config.yaml
n_layer: 8
d_model: 256
n_experts: 160
experts_per_token: 4
d_expert: 96
d_shared_expert: 128
activation: "swiglu"
moe_layers: [0, 2, 4, 6]
router_score: "softmax"
normalize_top_k: true
routed_scale: 1.0
balance_loss: 0.00205
balance_bias: false
init_std_router: 0.0154
lr_router: 0.00157
vocab_size: 2048
norm: "rmsnorm"
norm_eps: 1e-05
tie_embeddings: false
optimizer: "soap_variant"
lr: 0.00393
beta1: 0.95
beta2: 0.95
grad_clip: 2.0
batch_tokens: [131072, 262144]
seq_len: 256
train_tokens: 653300000
steps: 3889
dataset: "wikipedia_en"
Below are experts of layer 4 (counted from 0) of a mixture-of-experts language model. Rows are named router (the router's row for the expert) and show model dimensions 192-255. Each number is 50 + 15 x the weight over its row's rms, rounded and kept within 0 to 99.
After each expert's rows: "gets" lists some tokens that make up at least twice as much of what it gets as of all text; "mostly gets" lists some tokens that are sent to it at least half of the time. This comes from a sample of Wikipedia text that the model never trained on. Tokens count by the router's weight.

# expert 120
router:77 52 36 70 53 55 71 69 51 78 58 59 32 69 60 66 37 24 50 54 52 49 54 56 32 57 86 60 25 27 38 59 65 47 43 46 59 41 45 83 40 56 45 61 36 33 58 38 40 53 36 67 69 50 26 64 55 35 68 48 55 28 71 40
gets: "N", "C", "V", "A", "St", "F"
mostly gets: "N", "V", "St", "C", "Gr", "Rev"

# expert 60
router:42 46 54 47 44 31 60 61 73 65 16 37 35 45 29 65 67 61 46 54 36 67 10 50 61 48 46 48 44 28 53 58 34 45 74 58 35 37 71 45 85 62 65 71 57 66 49 49 58 56 63 52 55 49 40 61 11 66 51 63 63 72 35 18
gets: "| ", "- ", ": ", "– ", "; ", ". "
mostly gets: "=== ", " ", "| ", "= "

# expert 144
router:33 50 54 55 29 58 40 49 42 44 14 69 48 60 38 37 52 63 57 56 48 61 33 50 64 62 38 45 56 43 85 62 36 28 38 50 40 61 42 58 80 63 42 54 63 23 14 51 60 53 52 39 57 42 31 55 50 61 69 63 64 33 64 52
gets: "a ", "o ", "i ", "an ", " ", "e "
mostly gets: "John ", "George ", "William ", "ara ", "James ", "David "

# expert 112
router:65 41 43 74 73 51 64 36 44 18 40 43 42 67 51 23 57 50 55 55 37 26 65 54 53 73 52 49 45 37 71 39 62 71 39 28 51 32 55 48 46 50 60 68 29 48 45 42 39 43 76 47 70 91 40 45 33 47 51 24 35 70 73 66
gets: ": ", "by ", "): ", "by", "Born", "- "
mostly gets: "Born", "by ", ": ", "): ", "by"

# expert 139
router:24 62 35 61 26 33 30 41 66 83 49 32 56 59 22 57 56 53 44 43 50 43 65 42 31 50 57 77 45 51 49 31 43 52 71 54 74 57 55 25 42 50 36 58 17 40 71 42 58 71 50 46 61 59 25 48 54 50 50 15 67 34 17 35
gets: "l", "tr", "d", "pr", "b", "r"
mostly gets: "def", "det", "sl", "mo", "contr", "pr"

# expert 11
router:44 50 51 52 66 34 61 62 54 51 31 66 56 76 42 52 50 42 33 79 37 70 70 43 50 53 71 57 59 47 42 39 46 60 58 70 24 40 40 42 64 73 70 34 65 68 59 57 47 24 72 37 27 51 60 35 52 67 51 30 51 37 72 66
gets: "/", "not ", "\\", "only ", "ust ", "to "
mostly gets: "/", "not ", "\\", "_", "can ", "also "

# expert 61
router:52 61 36 58 52 53 57 39 71 40 71 24 65 54 57 50 57 41 28 62 70 35 48 36 61 57 52 51 52 59 20 52 40 37 36 38 34 54 46 52 29 60 71 59 51 48 59 51 74 58 46 54 69 24 63 45 36 42 37 52 63 51 53 68
gets: "L", "ag", "rec", "az", "enc", "l"
mostly gets: "ag", "L", "rec", "Ag", "Rec", "az"

# expert 132
router:53 66 30 29 25 62 48 84 46 49 83 47 54 24 70 24 25 43 32 46 58 59 62 55 50 38 65 20 57 49 52 55 34 45 37 75 79 58 40 64 52 54 53 37 50 50 58 51 68 68 31 43 44 41 44 26 62 54 50 47 43 65 35 45
gets: "th ", "first ", "second ", "st ", "nd ", "National "
mostly gets: "second ", "third ", "ural ", "nd ", "National ", "First "

# expert 101
router:53 46 38 34 43 61 60 41 50 35 77 62 51 65 32 52 49 49 14 49 46 49 47 30 56 57 47 50 60 36 27 42 68 60 79 63 73 22 90 60 51 53 50 63 32 45 55 86 74 57 56 19 61 72 37 46 53 49 57 50 31 33 38 33
gets: "\"", "e", "'", "au", "u", "o"
mostly gets: "\"", "..", "'", "e", ".\"", "au"

# expert 90
router:42 52 52 24 60 45 51 54 57 44 57 53 52 61 62 51 68 68 28 43 63 72 58 50 31 25 52 57 62 59 58 60 36 29 44 20 52 93 41 31 36 28 55 34 25 61 66 37 64 43 45 79 62 37 51 42 58 61 57 37 45 45 38 41
gets: "v", "l", "k", "n", "all", "orn"
mostly gets: "orn", "enn", "unn", "v", "oug", "rist"

# expert 2
router:44 26 57 80 60 63 43 65 38 47 31 41 48 22 45 69 45 66 44 54 43 59 62 43 39 55 43 24 37 57 64 38 55 72 23 70 32 29 53 56 70 38 26 77 53 43 56 50 58 47 69 48 55 64 40 62 21 38 73 65 47 43 51 47
gets: "to ", "with ", "by ", "for ", "of ", "from "
mostly gets: "with ", "for ", "against ", "into ", "between ", "after "

# expert 58
router:56 41 67 63 55 44 72 49 49 57 01 60 63 46 36 69 47 63 35 51 63 84 56 55 67 61 57 47 51 38 68 50 57 74 41 73 27 62 30 70 49 39 25 80 32 41 51 43 48 45 52 58 54 49 34 78 22 63 39 72 39 56 39 36
gets: "in ", "of ", "on ", "at ", "from ", "to "
mostly gets: "In ", "during ", "On ", "between ", "from ", "within "

# expert 83
router:37 69 69 22 70 55 51 32 38 51 70 61 60 44 84 69 22 48 50 71 49 43 51 73 57 72 33 74 59 36 38 44 51 64 38 60 39 35 32 65 54 31 43 72 53 35 52 55 42 50 47 66 74 57 30 52 71 62 66 79 42 30 76 68
gets: "in", "In", "sel", "in ", ",", "|"
mostly gets: "in", "In", "sel", "In ", "Wil", "|---|---|---|---"

# expert 75
router:18 19 70 40 60 28 47 35 62 66 47 32 43 27 78 35 53 56 60 56 49 58 57 53 38 46 77 62 70 45 23 46 55 69 21 49 36 42 53 64 61 50 22 39 37 37 30 66 80 48 47 70 58 84 76 55 61 43 33 66 28 20 53 66
gets: "201", "199", "200", "–", "198", "202"
mostly gets: "199", "192", "191", "201", "197", "194"

# expert 16
router:44 42 43 27 70 35 57 77 48 40 24 48 38 54 48 49 26 36 58 28 33 39 55 54 60 51 49 43 47 80 38 53 66 31 44 46 64 50 51 33 52 50 60 50 40 57 65 55 49 55 54 53 55 60 61 33 35 70 37 49 50 42 41 69
gets: "con", "Cent", "cent", "Con", "ig", "child"
mostly gets: "Cent", "cent", "child", "stud", "care", "con"

# expert 64
router:38 49 38 47 35 33 46 52 52 62 67 41 40 45 41 40 39 48 62 71 55 22 77 24 35 64 48 36 41 39 54 32 43 64 56 39 64 23 71 63 61 60 25 53 51 69 53 65 52 49 48 70 54 36 71 33 67 67 32 17 51 47 60 49
gets: "ep", "row", "iv", "X", "Championship", "amp"
mostly gets: "ep", "row", "]", "X", "Championship", "camp"

# expert 31
router:68 31 60 42 77 48 28 27 51 57 60 48 45 52 43 53 55 59 55 65 22 22 43 44 42 56 28 51 18 47 21 38 49 42 52 36 38 68 58 61 36 44 73 38 67 65 63 49 31 89 41 48 56 65 70 38 67 59 65 70 63 46 54 46
gets: "is", "v", "iz", "ous", "vis", "u"
mostly gets: "is", "ous", "iz", "fec", "vis", "pass"

# expert 82
router:34 67 30 40 64 41 59 38 66 46 48 12 78 34 60 42 42 49 43 41 46 70 63 58 55 49 37 56 56 66 53 64 63 27 21 68 37 27 35 85 67 43 37 54 41 68 34 59 69 38 56 77 49 57 42 50 58 64 25 46 40 51 62 48
gets: "D", "201", "200", "202", "199", "198"
mostly gets: "197", "D", "198", "199", "201", "200"

# expert 34
router:84 60 57 68 37 69 29 32 53 40 55 41 47 39 36 71 41 68 36 65 43 61 47 40 47 39 52 63 36 48 26 59 70 33 49 58 41 43 54 24 56 67 25 69 60 57 76 53 69 63 51 43 33 41 38 52 17 45 65 53 65 41 31 65
gets: "was ", "is ", "h", "were ", "be ", "are "
mostly gets: "have ", "would ", "was ", "been ", "has ", "were "

# expert 80
router:32 58 51 55 61 36 38 74 58 49 43 49 28 49 67 44 54 47 77 45 68 59 37 69 65 46 56 44 77 48 57 32 47 33 41 42 34 27 45 52 32 37 64 26 54 08 39 46 46 54 66 56 43 67 41 63 73 30 34 61 34 61 47 66
gets: "an ", "ian ", "American ", "United ", "ish ", "al "
mostly gets: "United ", "American ", "ican ", "British ", "national ", "States "

# expert 105
router:39 31 34 54 68 38 51 49 36 43 42 74 51 64 58 20 23 60 22 28 37 39 62 23 37 36 61 62 68 32 39 37 42 59 63 20 69 66 45 42 40 41 28 29 66 45 68 62 28 39 51 70 38 23 34 65 33 62 47 83 22 32 59 46
gets: "a", "ra", "af", "au", "ea", "ash"
mostly gets: "Pa", "ra", "Af", "af", "fa", "ea"

# expert 149
router:59 30 39 49 63 52 35 56 63 36 48 35 49 39 60 51 76 65 48 53 66 71 16 52 45 52 36 29 57 69 56 33 47 39 34 58 65 49 38 74 79 24 48 58 27 51 64 64 38 39 60 59 55 65 44 52 51 40 60 54 54 32 47 49
gets: "ed ", "ing ", "ted ", "ated ", "ting ", "ned "
mostly gets: "eded ", "played ", "ating ", "began ", "made ", "ned "

# expert 63
router:78 64 57 22 60 48 75 26 42 55 69 50 42 49 44 48 44 71 44 56 32 33 69 66 40 38 49 38 51 22 39 58 75 29 26 45 51 28 40 71 30 57 57 39 54 50 58 31 72 54 42 60 50 52 61 57 33 60 50 66 25 54 61 54
gets: "M", "th", "Th", "oth", "m", "peri"
mostly gets: "M", "th", "Th", "oth", "wom", "Wom"

# expert 122
router:63 61 54 74 42 41 39 37 65 75 14 21 32 52 28 69 81 46 42 28 87 27 54 57 43 55 57 48 38 53 38 65 63 22 53 71 35 31 54 30 36 40 52 63 65 39 51 44 45 56 49 48 61 35 41 50 56 44 91 54 41 54 68 71
gets: ", ", "er ", "), ", ") ", "ter ", "ist "
mostly gets: "\", ", "city ", ", ", "now ", "station ", "town "

# expert 143
router:38 39 44 41 30 61 57 56 89 44 38 61 70 58 44 24 68 76 48 61 78 51 67 56 32 54 27 59 50 50 63 35 60 37 41 37 45 62 32 42 63 43 32 45 43 20 55 54 54 20 48 56 54 49 49 29 51 31 79 56 75 67 83 51
gets: "av", "ur", "ev", "or", "Mar", "v"
mostly gets: "av", "took ", "On ", "ur", "due ", "', "

# expert 151
router:74 45 42 68 37 64 50 71 37 51 37 36 41 40 44 44 71 38 53 46 29 54 16 55 45 56 45 50 52 81 61 42 62 46 41 84 59 57 26 42 57 60 46 54 29 60 72 62 58 73 39 29 42 31 57 47 54 62 41 48 43 78 57 39
gets: "tor", "air", "Arm", "work", "centur", "build"
mostly gets: "Arm", "ograph", "centur", "tor", "develop", "appear"

# expert 110
router:51 47 40 42 54 38 41 35 39 67 78 46 56 49 48 44 51 36 84 62 50 49 49 46 49 39 56 44 44 30 44 34 48 49 60 38 38 48 65 56 53 71 38 66 33 56 56 72 41 41 28 73 83 63 61 21 38 33 48 32 53 88 39 42
gets: "| ", "; ", "pro", "−", "+", "—; "
mostly gets: "pro", "—; ", "−", "| ", "+", "; "

# expert 45
router:53 55 71 46 29 63 62 36 47 45 54 68 55 57 43 37 38 19 35 45 76 61 42 36 54 47 54 53 57 62 16 63 43 41 44 42 35 55 43 33 64 48 70 30 66 42 22 69 56 23 68 57 50 49 38 21 68 50 36 38 74 30 51 60
gets: "ation ", "es", "ub", "tion ", "ity ", "ment "
mostly gets: "sub", "number ", "ment ", "years ", "series ", "city "

# expert 38
router:52 57 63 59 30 28 40 48 56 66 72 64 44 49 74 50 41 60 41 50 67 47 54 43 39 38 35 58 57 38 36 69 29 20 34 28 63 67 54 48 66 52 55 40 49 42 30 36 40 34 37 58 54 23 49 16 53 55 42 26 39 65 54 44
gets: ". ", "li", "us", "John ", "ev", "og"
mostly gets: "David ", "George ", "John ", "William ", "ael ", "James "

# expert 145
router:80 67 52 36 64 53 74 42 37 32 42 22 58 64 43 62 76 56 65 33 66 63 52 42 27 61 68 51 51 27 59 50 67 19 44 68 45 75 61 27 70 43 50 72 48 32 38 51 32 29 66 47 66 17 34 09 68 51 49 62 49 47 51 37
gets: "was ", "is ", "born ", "(", "known ", "\n\n"
mostly gets: "began ", "born ", "served ", "was ", "located ", "died "

# expert 48
router:53 60 58 58 32 64 50 73 51 43 41 31 45 66 57 79 44 32 45 48 37 76 49 44 75 30 38 53 35 70 45 41 62 64 72 63 59 35 53 42 40 11 78 59 88 23 40 56 22 52 42 34 43 74 68 48 82 46 58 62 36 60 64 58
gets: "al ", "ial ", "ic ", "ical ", "re", "ary "
mostly gets: "ical ", "tional ", "ial ", "tical ", "itary ", "ational "

# expert 3
router:56 31 69 60 53 58 64 40 12 52 69 58 41 99 34 51 42 48 36 72 55 46 51 55 71 47 53 47 69 50 63 58 22 74 37 63 79 57 64 65 45 48 33 23 44 61 24 47 48 48 52 48 72 50 11 32 27 69 45 48 32 59 50 38
gets: "'", "ver", "of", "ever", "de ", "af"
mostly gets: "'", "ver", "ever", "ful", "’", "ove "

# expert 155
router:51 45 19 39 50 42 41 54 56 48 62 35 22 68 59 54 43 49 48 44 78 52 56 49 28 27 53 55 36 73 65 64 69 41 46 44 61 53 34 46 53 26 41 60 57 55 59 28 54 35 34 46 41 42 67 70 35 66 59 28 55 35 48 47
gets: "J", "L", "Mar", "v", "l", "n"
mostly gets: "Mar", "Sh", "Jul", "And", "Bl", "J"

# expert 78
router:52 35 53 52 39 61 60 51 38 58 30 64 62 34 45 39 35 46 44 26 47 53 47 59 86 84 40 67 40 54 61 74 58 60 86 45 43 69 64 45 50 60 53 54 40 49 38 65 45 55 54 32 48 60 56 24 57 39 36 17 74 56 75 51
gets: "es", "a", "á", "ia", "y", "us"
mostly gets: "vil", "ia", "í", "á", "son", "ton"

# expert 141
router:79 54 61 45 46 63 38 46 76 37 33 43 35 43 45 63 71 54 20 63 50 42 53 45 79 33 50 49 57 43 69 51 49 17 66 77 25 59 36 46 66 70 45 82 63 45 25 53 69 55 44 32 57 61 62 24 36 55 57 56 55 43 53 59
gets: "he ", "He ", "which ", "It ", "it ", "who "
mostly gets: "He ", "who ", "It ", "would ", "has ", "She "

# expert 153
router:66 34 52 75 38 68 12 64 48 57 25 46 54 60 37 65 86 51 21 69 57 51 36 36 60 67 50 37 42 81 45 47 43 32 45 67 48 48 41 52 39 46 45 58 47 51 28 71 46 54 58 50 23 52 43 52 34 56 69 62 72 30 49 74
gets: "s ", "ing ", "ation ", "es ", "tion ", "e "
mostly gets: "sion ", "ement ", "earch ", "ism ", "ture ", "life "

# expert 1
router:49 75 67 65 59 29 57 29 48 30 59 63 76 53 24 55 32 48 73 58 39 56 28 41 62 50 46 42 43 44 49 75 54 56 42 51 70 73 44 39 41 52 57 29 58 51 54 40 49 47 58 25 55 58 68 53 63 51 33 43 57 44 41 53
gets: "t", "s", "it", "at", "cess", "act"
mostly gets: "it", "t", "act", "itt", "cess", "ant"

# expert 15
router:57 49 49 49 29 43 34 50 67 73 60 58 46 55 48 53 34 68 69 69 34 49 00 47 46 70 36 45 26 57 41 62 58 46 59 77 66 46 59 58 31 43 34 40 62 54 74 28 41 47 54 55 58 34 70 71 29 46 46 13 60 32 34 55
gets: "s", "al", "ter", "per", "se", "str"
mostly gets: "not", "sur", "tre", "so", "dr", "cer"

# expert 107
router:55 23 46 45 38 34 39 41 48 65 65 28 55 47 49 12 64 83 73 63 41 60 78 61 39 28 60 34 63 38 36 22 23 35 42 47 42 42 36 53 31 57 36 47 42 54 43 69 34 48 58 35 34 31 63 47 66 43 48 28 47 39 64 59
gets: "F", "G", "T", "A", "N", "L"
mostly gets: "Team ", "MP", "otes "

# expert 8
router:50 56 57 49 28 61 74 60 14 84 61 48 39 62 64 47 66 41 30 40 35 45 63 42 50 67 66 62 18 45 49 51 54 31 58 58 68 17 57 63 78 40 42 42 65 50 65 51 35 50 60 32 39 64 28 50 58 39 53 29 61 40 36 19
gets: "H", "F", "K", "E", "T", "C"
mostly gets: "H", "Fr", "F", "Char", "Alb", "Y"

# expert 62
router:30 38 56 27 58 56 68 29 39 37 50 17 62 60 57 63 36 36 39 52 37 64 50 59 27 45 44 33 62 54 37 42 41 77 48 43 60 62 62 27 35 58 62 24 56 77 74 70 26 45 50 62 34 63 60 70 45 59 53 43 55 56 50 54
gets: "em", "op", "i", "ac", "es", "pres"
mostly gets: "pres", "sup", "des", "The", "Op", "adem"

# expert 18
router:42 63 56 35 60 71 64 56 49 71 60 71 46 29 40 45 59 52 49 62 54 40 34 32 44 39 51 76 15 39 44 34 43 83 94 78 49 52 40 59 49 61 63 39 43 53 42 45 59 31 44 59 60 72 68 46 47 46 44 38 35 62 38 32
gets: "| ", "- ", "== ", "; ", "=== ", "• "
mostly gets: "=== ", "== ", "• "

# expert 59
router:62 46 51 44 28 18 70 65 39 40 60 50 46 30 52 43 58 39 25 60 14 71 40 67 48 48 37 46 59 35 55 66 68 37 52 30 54 74 49 52 29 57 51 44 53 47 47 60 68 54 52 68 53 48 18 75 47 52 53 50 41 64 81 66
gets: "ov", "a", "land", "ce", "ia", "ev"
mostly gets: "Russi", "Ital", "ov", "States", "Japan", "ina"

# expert 53
router:42 47 51 29 31 47 79 58 80 54 59 57 49 55 37 56 46 55 40 31 35 50 60 46 36 29 21 52 74 52 29 67 66 48 82 61 50 54 65 64 50 58 64 59 37 28 47 71 56 21 59 61 54 43 45 42 73 21 70 45 56 28 37 63
gets: "e", "ne", "ine", "Ne", "at", "}"
mostly gets: "ne", "Ne", "e", "ame", "}", "ie"

# expert 140
router:37 63 44 49 39 24 65 48 57 78 43 47 75 47 29 81 32 37 45 57 30 62 18 40 58 52 45 63 41 75 58 80 69 31 62 56 57 29 42 39 36 64 56 65 46 66 27 41 54 31 34 45 65 76 27 44 65 39 47 59 63 61 26 59
gets: "ul", "eg", "ens", "ent", "iev", "est"
mostly gets: "eg", "ens", "ul", "iev", "mul", "ebr"

# expert 32
router:78 50 54 57 52 52 33 33 45 40 45 73 68 39 53 63 65 41 49 41 28 45 18 59 66 58 37 40 46 61 45 70 49 59 84 49 70 75 58 34 31 62 54 50 34 72 50 77 27 50 74 37 40 55 77 34 44 61 46 52 39 44 29 59
gets: "ing", "es", "s", "tion", "ation", "y"
mostly gets: "tion", "ations", "tions", "ment", "ents", "However"

# expert 73
router:65 40 58 57 30 69 27 57 54 51 03 42 35 60 61 63 75 32 48 59 60 39 71 62 60 38 65 38 40 73 44 35 19 45 72 63 15 51 37 49 16 50 68 44 76 22 47 37 31 55 57 23 23 43 41 34 56 40 51 59 46 44 67 65
gets: "ball ", "er ", "ing ", "s ", "tion ", "t "
mostly gets: "ball ", "game ", "family ", "Cup ", "city ", "town "

# expert 27
router:41 38 60 58 73 59 58 83 55 68 55 42 39 61 40 60 37 43 50 29 53 73 68 41 77 76 49 52 61 57 32 42 45 77 39 55 21 54 43 79 55 26 50 60 50 51 68 52 41 36 56 60 65 34 48 61 38 39 55 66 29 58 32 21
gets: "of ", "for ", "in ", "im", "to ", "with "
mostly gets: "of ", "about ", "within ", "for ", "around ", "between "

# expert 21
router:43 34 52 42 64 60 80 60 69 75 66 51 41 79 41 51 32 47 47 58 36 65 28 58 45 42 51 71 36 47 42 34 54 60 51 41 46 70 60 51 53 58 71 39 62 51 39 27 73 37 50 63 42 48 70 53 52 50 30 88 66 20 41 47
gets: "o", "x", "ut", "te", "lo", "ac"
mostly gets: "o", "lo", "x", "ut", "addi", "che"

# expert 6
router:27 35 32 48 47 43 28 41 52 76 54 46 60 64 31 87 44 45 46 34 58 20 57 41 64 60 55 41 65 58 55 37 53 47 56 50 50 32 47 57 53 53 48 71 49 42 50 67 65 60 28 64 67 66 40 50 29 57 32 63 65 50 24 59
gets: "d", "st", "ec", "f", "cl", "rel"
mostly gets: "fec", "prof", "dec", "bec", "cont", "nec"

# expert 67
router:47 66 61 75 48 64 49 53 45 36 57 48 65 24 48 46 43 59 41 48 36 40 54 57 42 71 72 53 50 78 54 67 28 84 70 38 70 55 61 57 53 40 61 43 63 41 50 73 20 50 77 40 41 59 61 43 54 63 52 41 34 65 40 61
gets: "g", "con", "re", "dis", "sub", "com"
mostly gets: "sub", "dis", "con", "trans", "develop", "cor"

# expert 157
router:69 60 30 36 25 56 39 43 61 47 73 72 31 73 50 36 51 37 47 32 61 47 29 80 69 74 39 46 44 73 59 48 47 55 63 64 48 64 42 70 28 53 42 46 40 46 49 44 34 52 26 56 54 34 67 34 20 45 67 64 59 83 54 48
gets: "al", "ter", "el", "er", "Al", "il"
mostly gets: "al", "ter", "Al", "both ", "continu", "ally"

# expert 57
router:75 63 62 50 40 28 63 54 37 77 60 69 42 60 59 40 48 51 57 56 55 67 57 45 45 52 72 38 40 69 76 50 50 30 35 38 46 26 41 45 70 28 40 43 53 48 69 60 45 59 45 51 64 49 34 45 58 71 55 08 53 28 63 40
gets: "K", "W", "L", "J", "Ch", "E"
mostly gets: "Thom", "Mal", "Col", "Wil", "Sch", "Kh"

# expert 14
router:32 46 61 48 51 46 64 26 67 23 52 58 39 55 40 25 47 56 41 56 31 40 50 49 23 48 65 67 35 54 35 40 29 65 43 39 35 71 46 39 56 40 22 38 44 34 43 57 73 55 60 79 46 57 69 63 52 53 37 43 48 58 62 71
gets: "ir", "ex", "r", "oc", "os", "l"
mostly gets: "ir", "ex", "atr", "oin"

# expert 95
router:65 47 67 66 70 55 41 51 46 80 45 48 88 63 40 39 46 60 39 62 84 59 62 70 59 73 57 09 64 40 76 50 47 25 55 44 47 65 37 32 25 60 67 29 49 79 51 56 61 64 40 47 47 63 48 73 35 40 40 34 49 58 67 71
gets: "par", "s ", "Par", "es ", "ers ", "ts "
mostly gets: "par", "Par", "people ", "tions ", "ents ", "ats "

# expert 44
router:55 34 37 52 42 66 42 64 54 64 35 71 32 62 41 87 55 55 45 59 45 14 46 63 33 66 66 67 41 39 44 52 87 45 55 30 64 12 61 47 40 66 60 68 35 73 50 39 39 59 45 45 52 44 37 36 11 69 68 40 49 60 54 42
gets: "was ", ": ", "; ", "is ", "were ", "are "
mostly gets: "); ", "were ", "being ", "been ", "including ", "was "

# expert 116
router:35 42 49 77 37 66 41 52 59 72 49 30 44 44 38 68 38 50 57 64 53 70 53 58 52 40 21 59 39 50 59 43 39 37 47 63 48 59 43 49 35 40 73 50 53 18 84 46 40 57 54 36 66 52 44 47 67 60 60 59 64 48 65 72
gets: "sc", "ic ", "al ", "ical ", "Sc", "tic "
mostly gets: "sc", "Sc", "ious ", "tical ", "ful ", "ical "

# expert 41
router:26 41 48 76 59 72 34 68 59 55 39 42 63 40 44 62 69 49 44 43 55 37 58 35 45 69 50 71 31 42 47 60 50 52 51 45 70 26 40 32 60 31 45 48 39 60 48 61 29 59 46 63 46 49 65 87 50 55 47 30 44 55 55 24
gets: "im", "qu", "w", "ev", "inv", "inter"
mostly gets: "inv", "commun", "cont", "consid", "curr", "sup"

# expert 26
router:57 60 32 64 54 44 56 25 54 66 62 21 21 47 43 71 64 58 42 38 65 44 58 47 19 47 34 72 50 68 35 44 68 19 57 50 26 26 61 36 45 54 70 67 65 47 36 44 61 56 42 66 68 28 49 60 52 73 83 54 52 68 53 69
gets: ", ", "), ", "\", ", "including ", "—", "., "
mostly gets: "), ", "\", ", ", ", "', ", "including ", "., "

# expert 42
router:75 76 64 40 78 51 32 70 54 38 64 58 50 44 73 42 88 23 32 74 28 52 45 42 49 60 54 39 31 53 57 41 78 67 54 60 66 41 62 39 51 59 25 35 51 83 17 57 61 33 57 43 58 28 50 58 42 45 40 41 86 22 26 58
gets: "\n", "\n\n", ". ", "tion ", "\n  "
mostly gets: "  ", ".\" ", "\n\n"

# expert 142
router:56 54 59 63 60 74 44 43 43 56 43 66 53 49 43 64 69 55 51 42 26 27 39 55 36 45 40 66 41 55 34 78 28 43 34 49 75 28 49 72 48 50 55 46 41 65 85 16 35 76 69 33 44 52 71 43 65 35 57 37 42 66 48 34
gets: "re", "pre", "tim", "com", "rem", "us"
mostly gets: "descri", "pre", "Tim", "larg", "vill", "giv"

# expert 91
router:42 46 55 74 52 35 64 40 54 70 34 33 47 47 42 56 53 60 50 51 58 60 59 47 46 37 14 62 59 31 74 41 48 41 56 54 37 35 90 40 65 19 47 88 64 36 33 33 44 56 52 63 62 40 28 47 57 65 58 62 70 70 45 61
gets: ", ", "(", "\n", "), ", "– ", "us "
mostly gets: "', ", "., ", "), "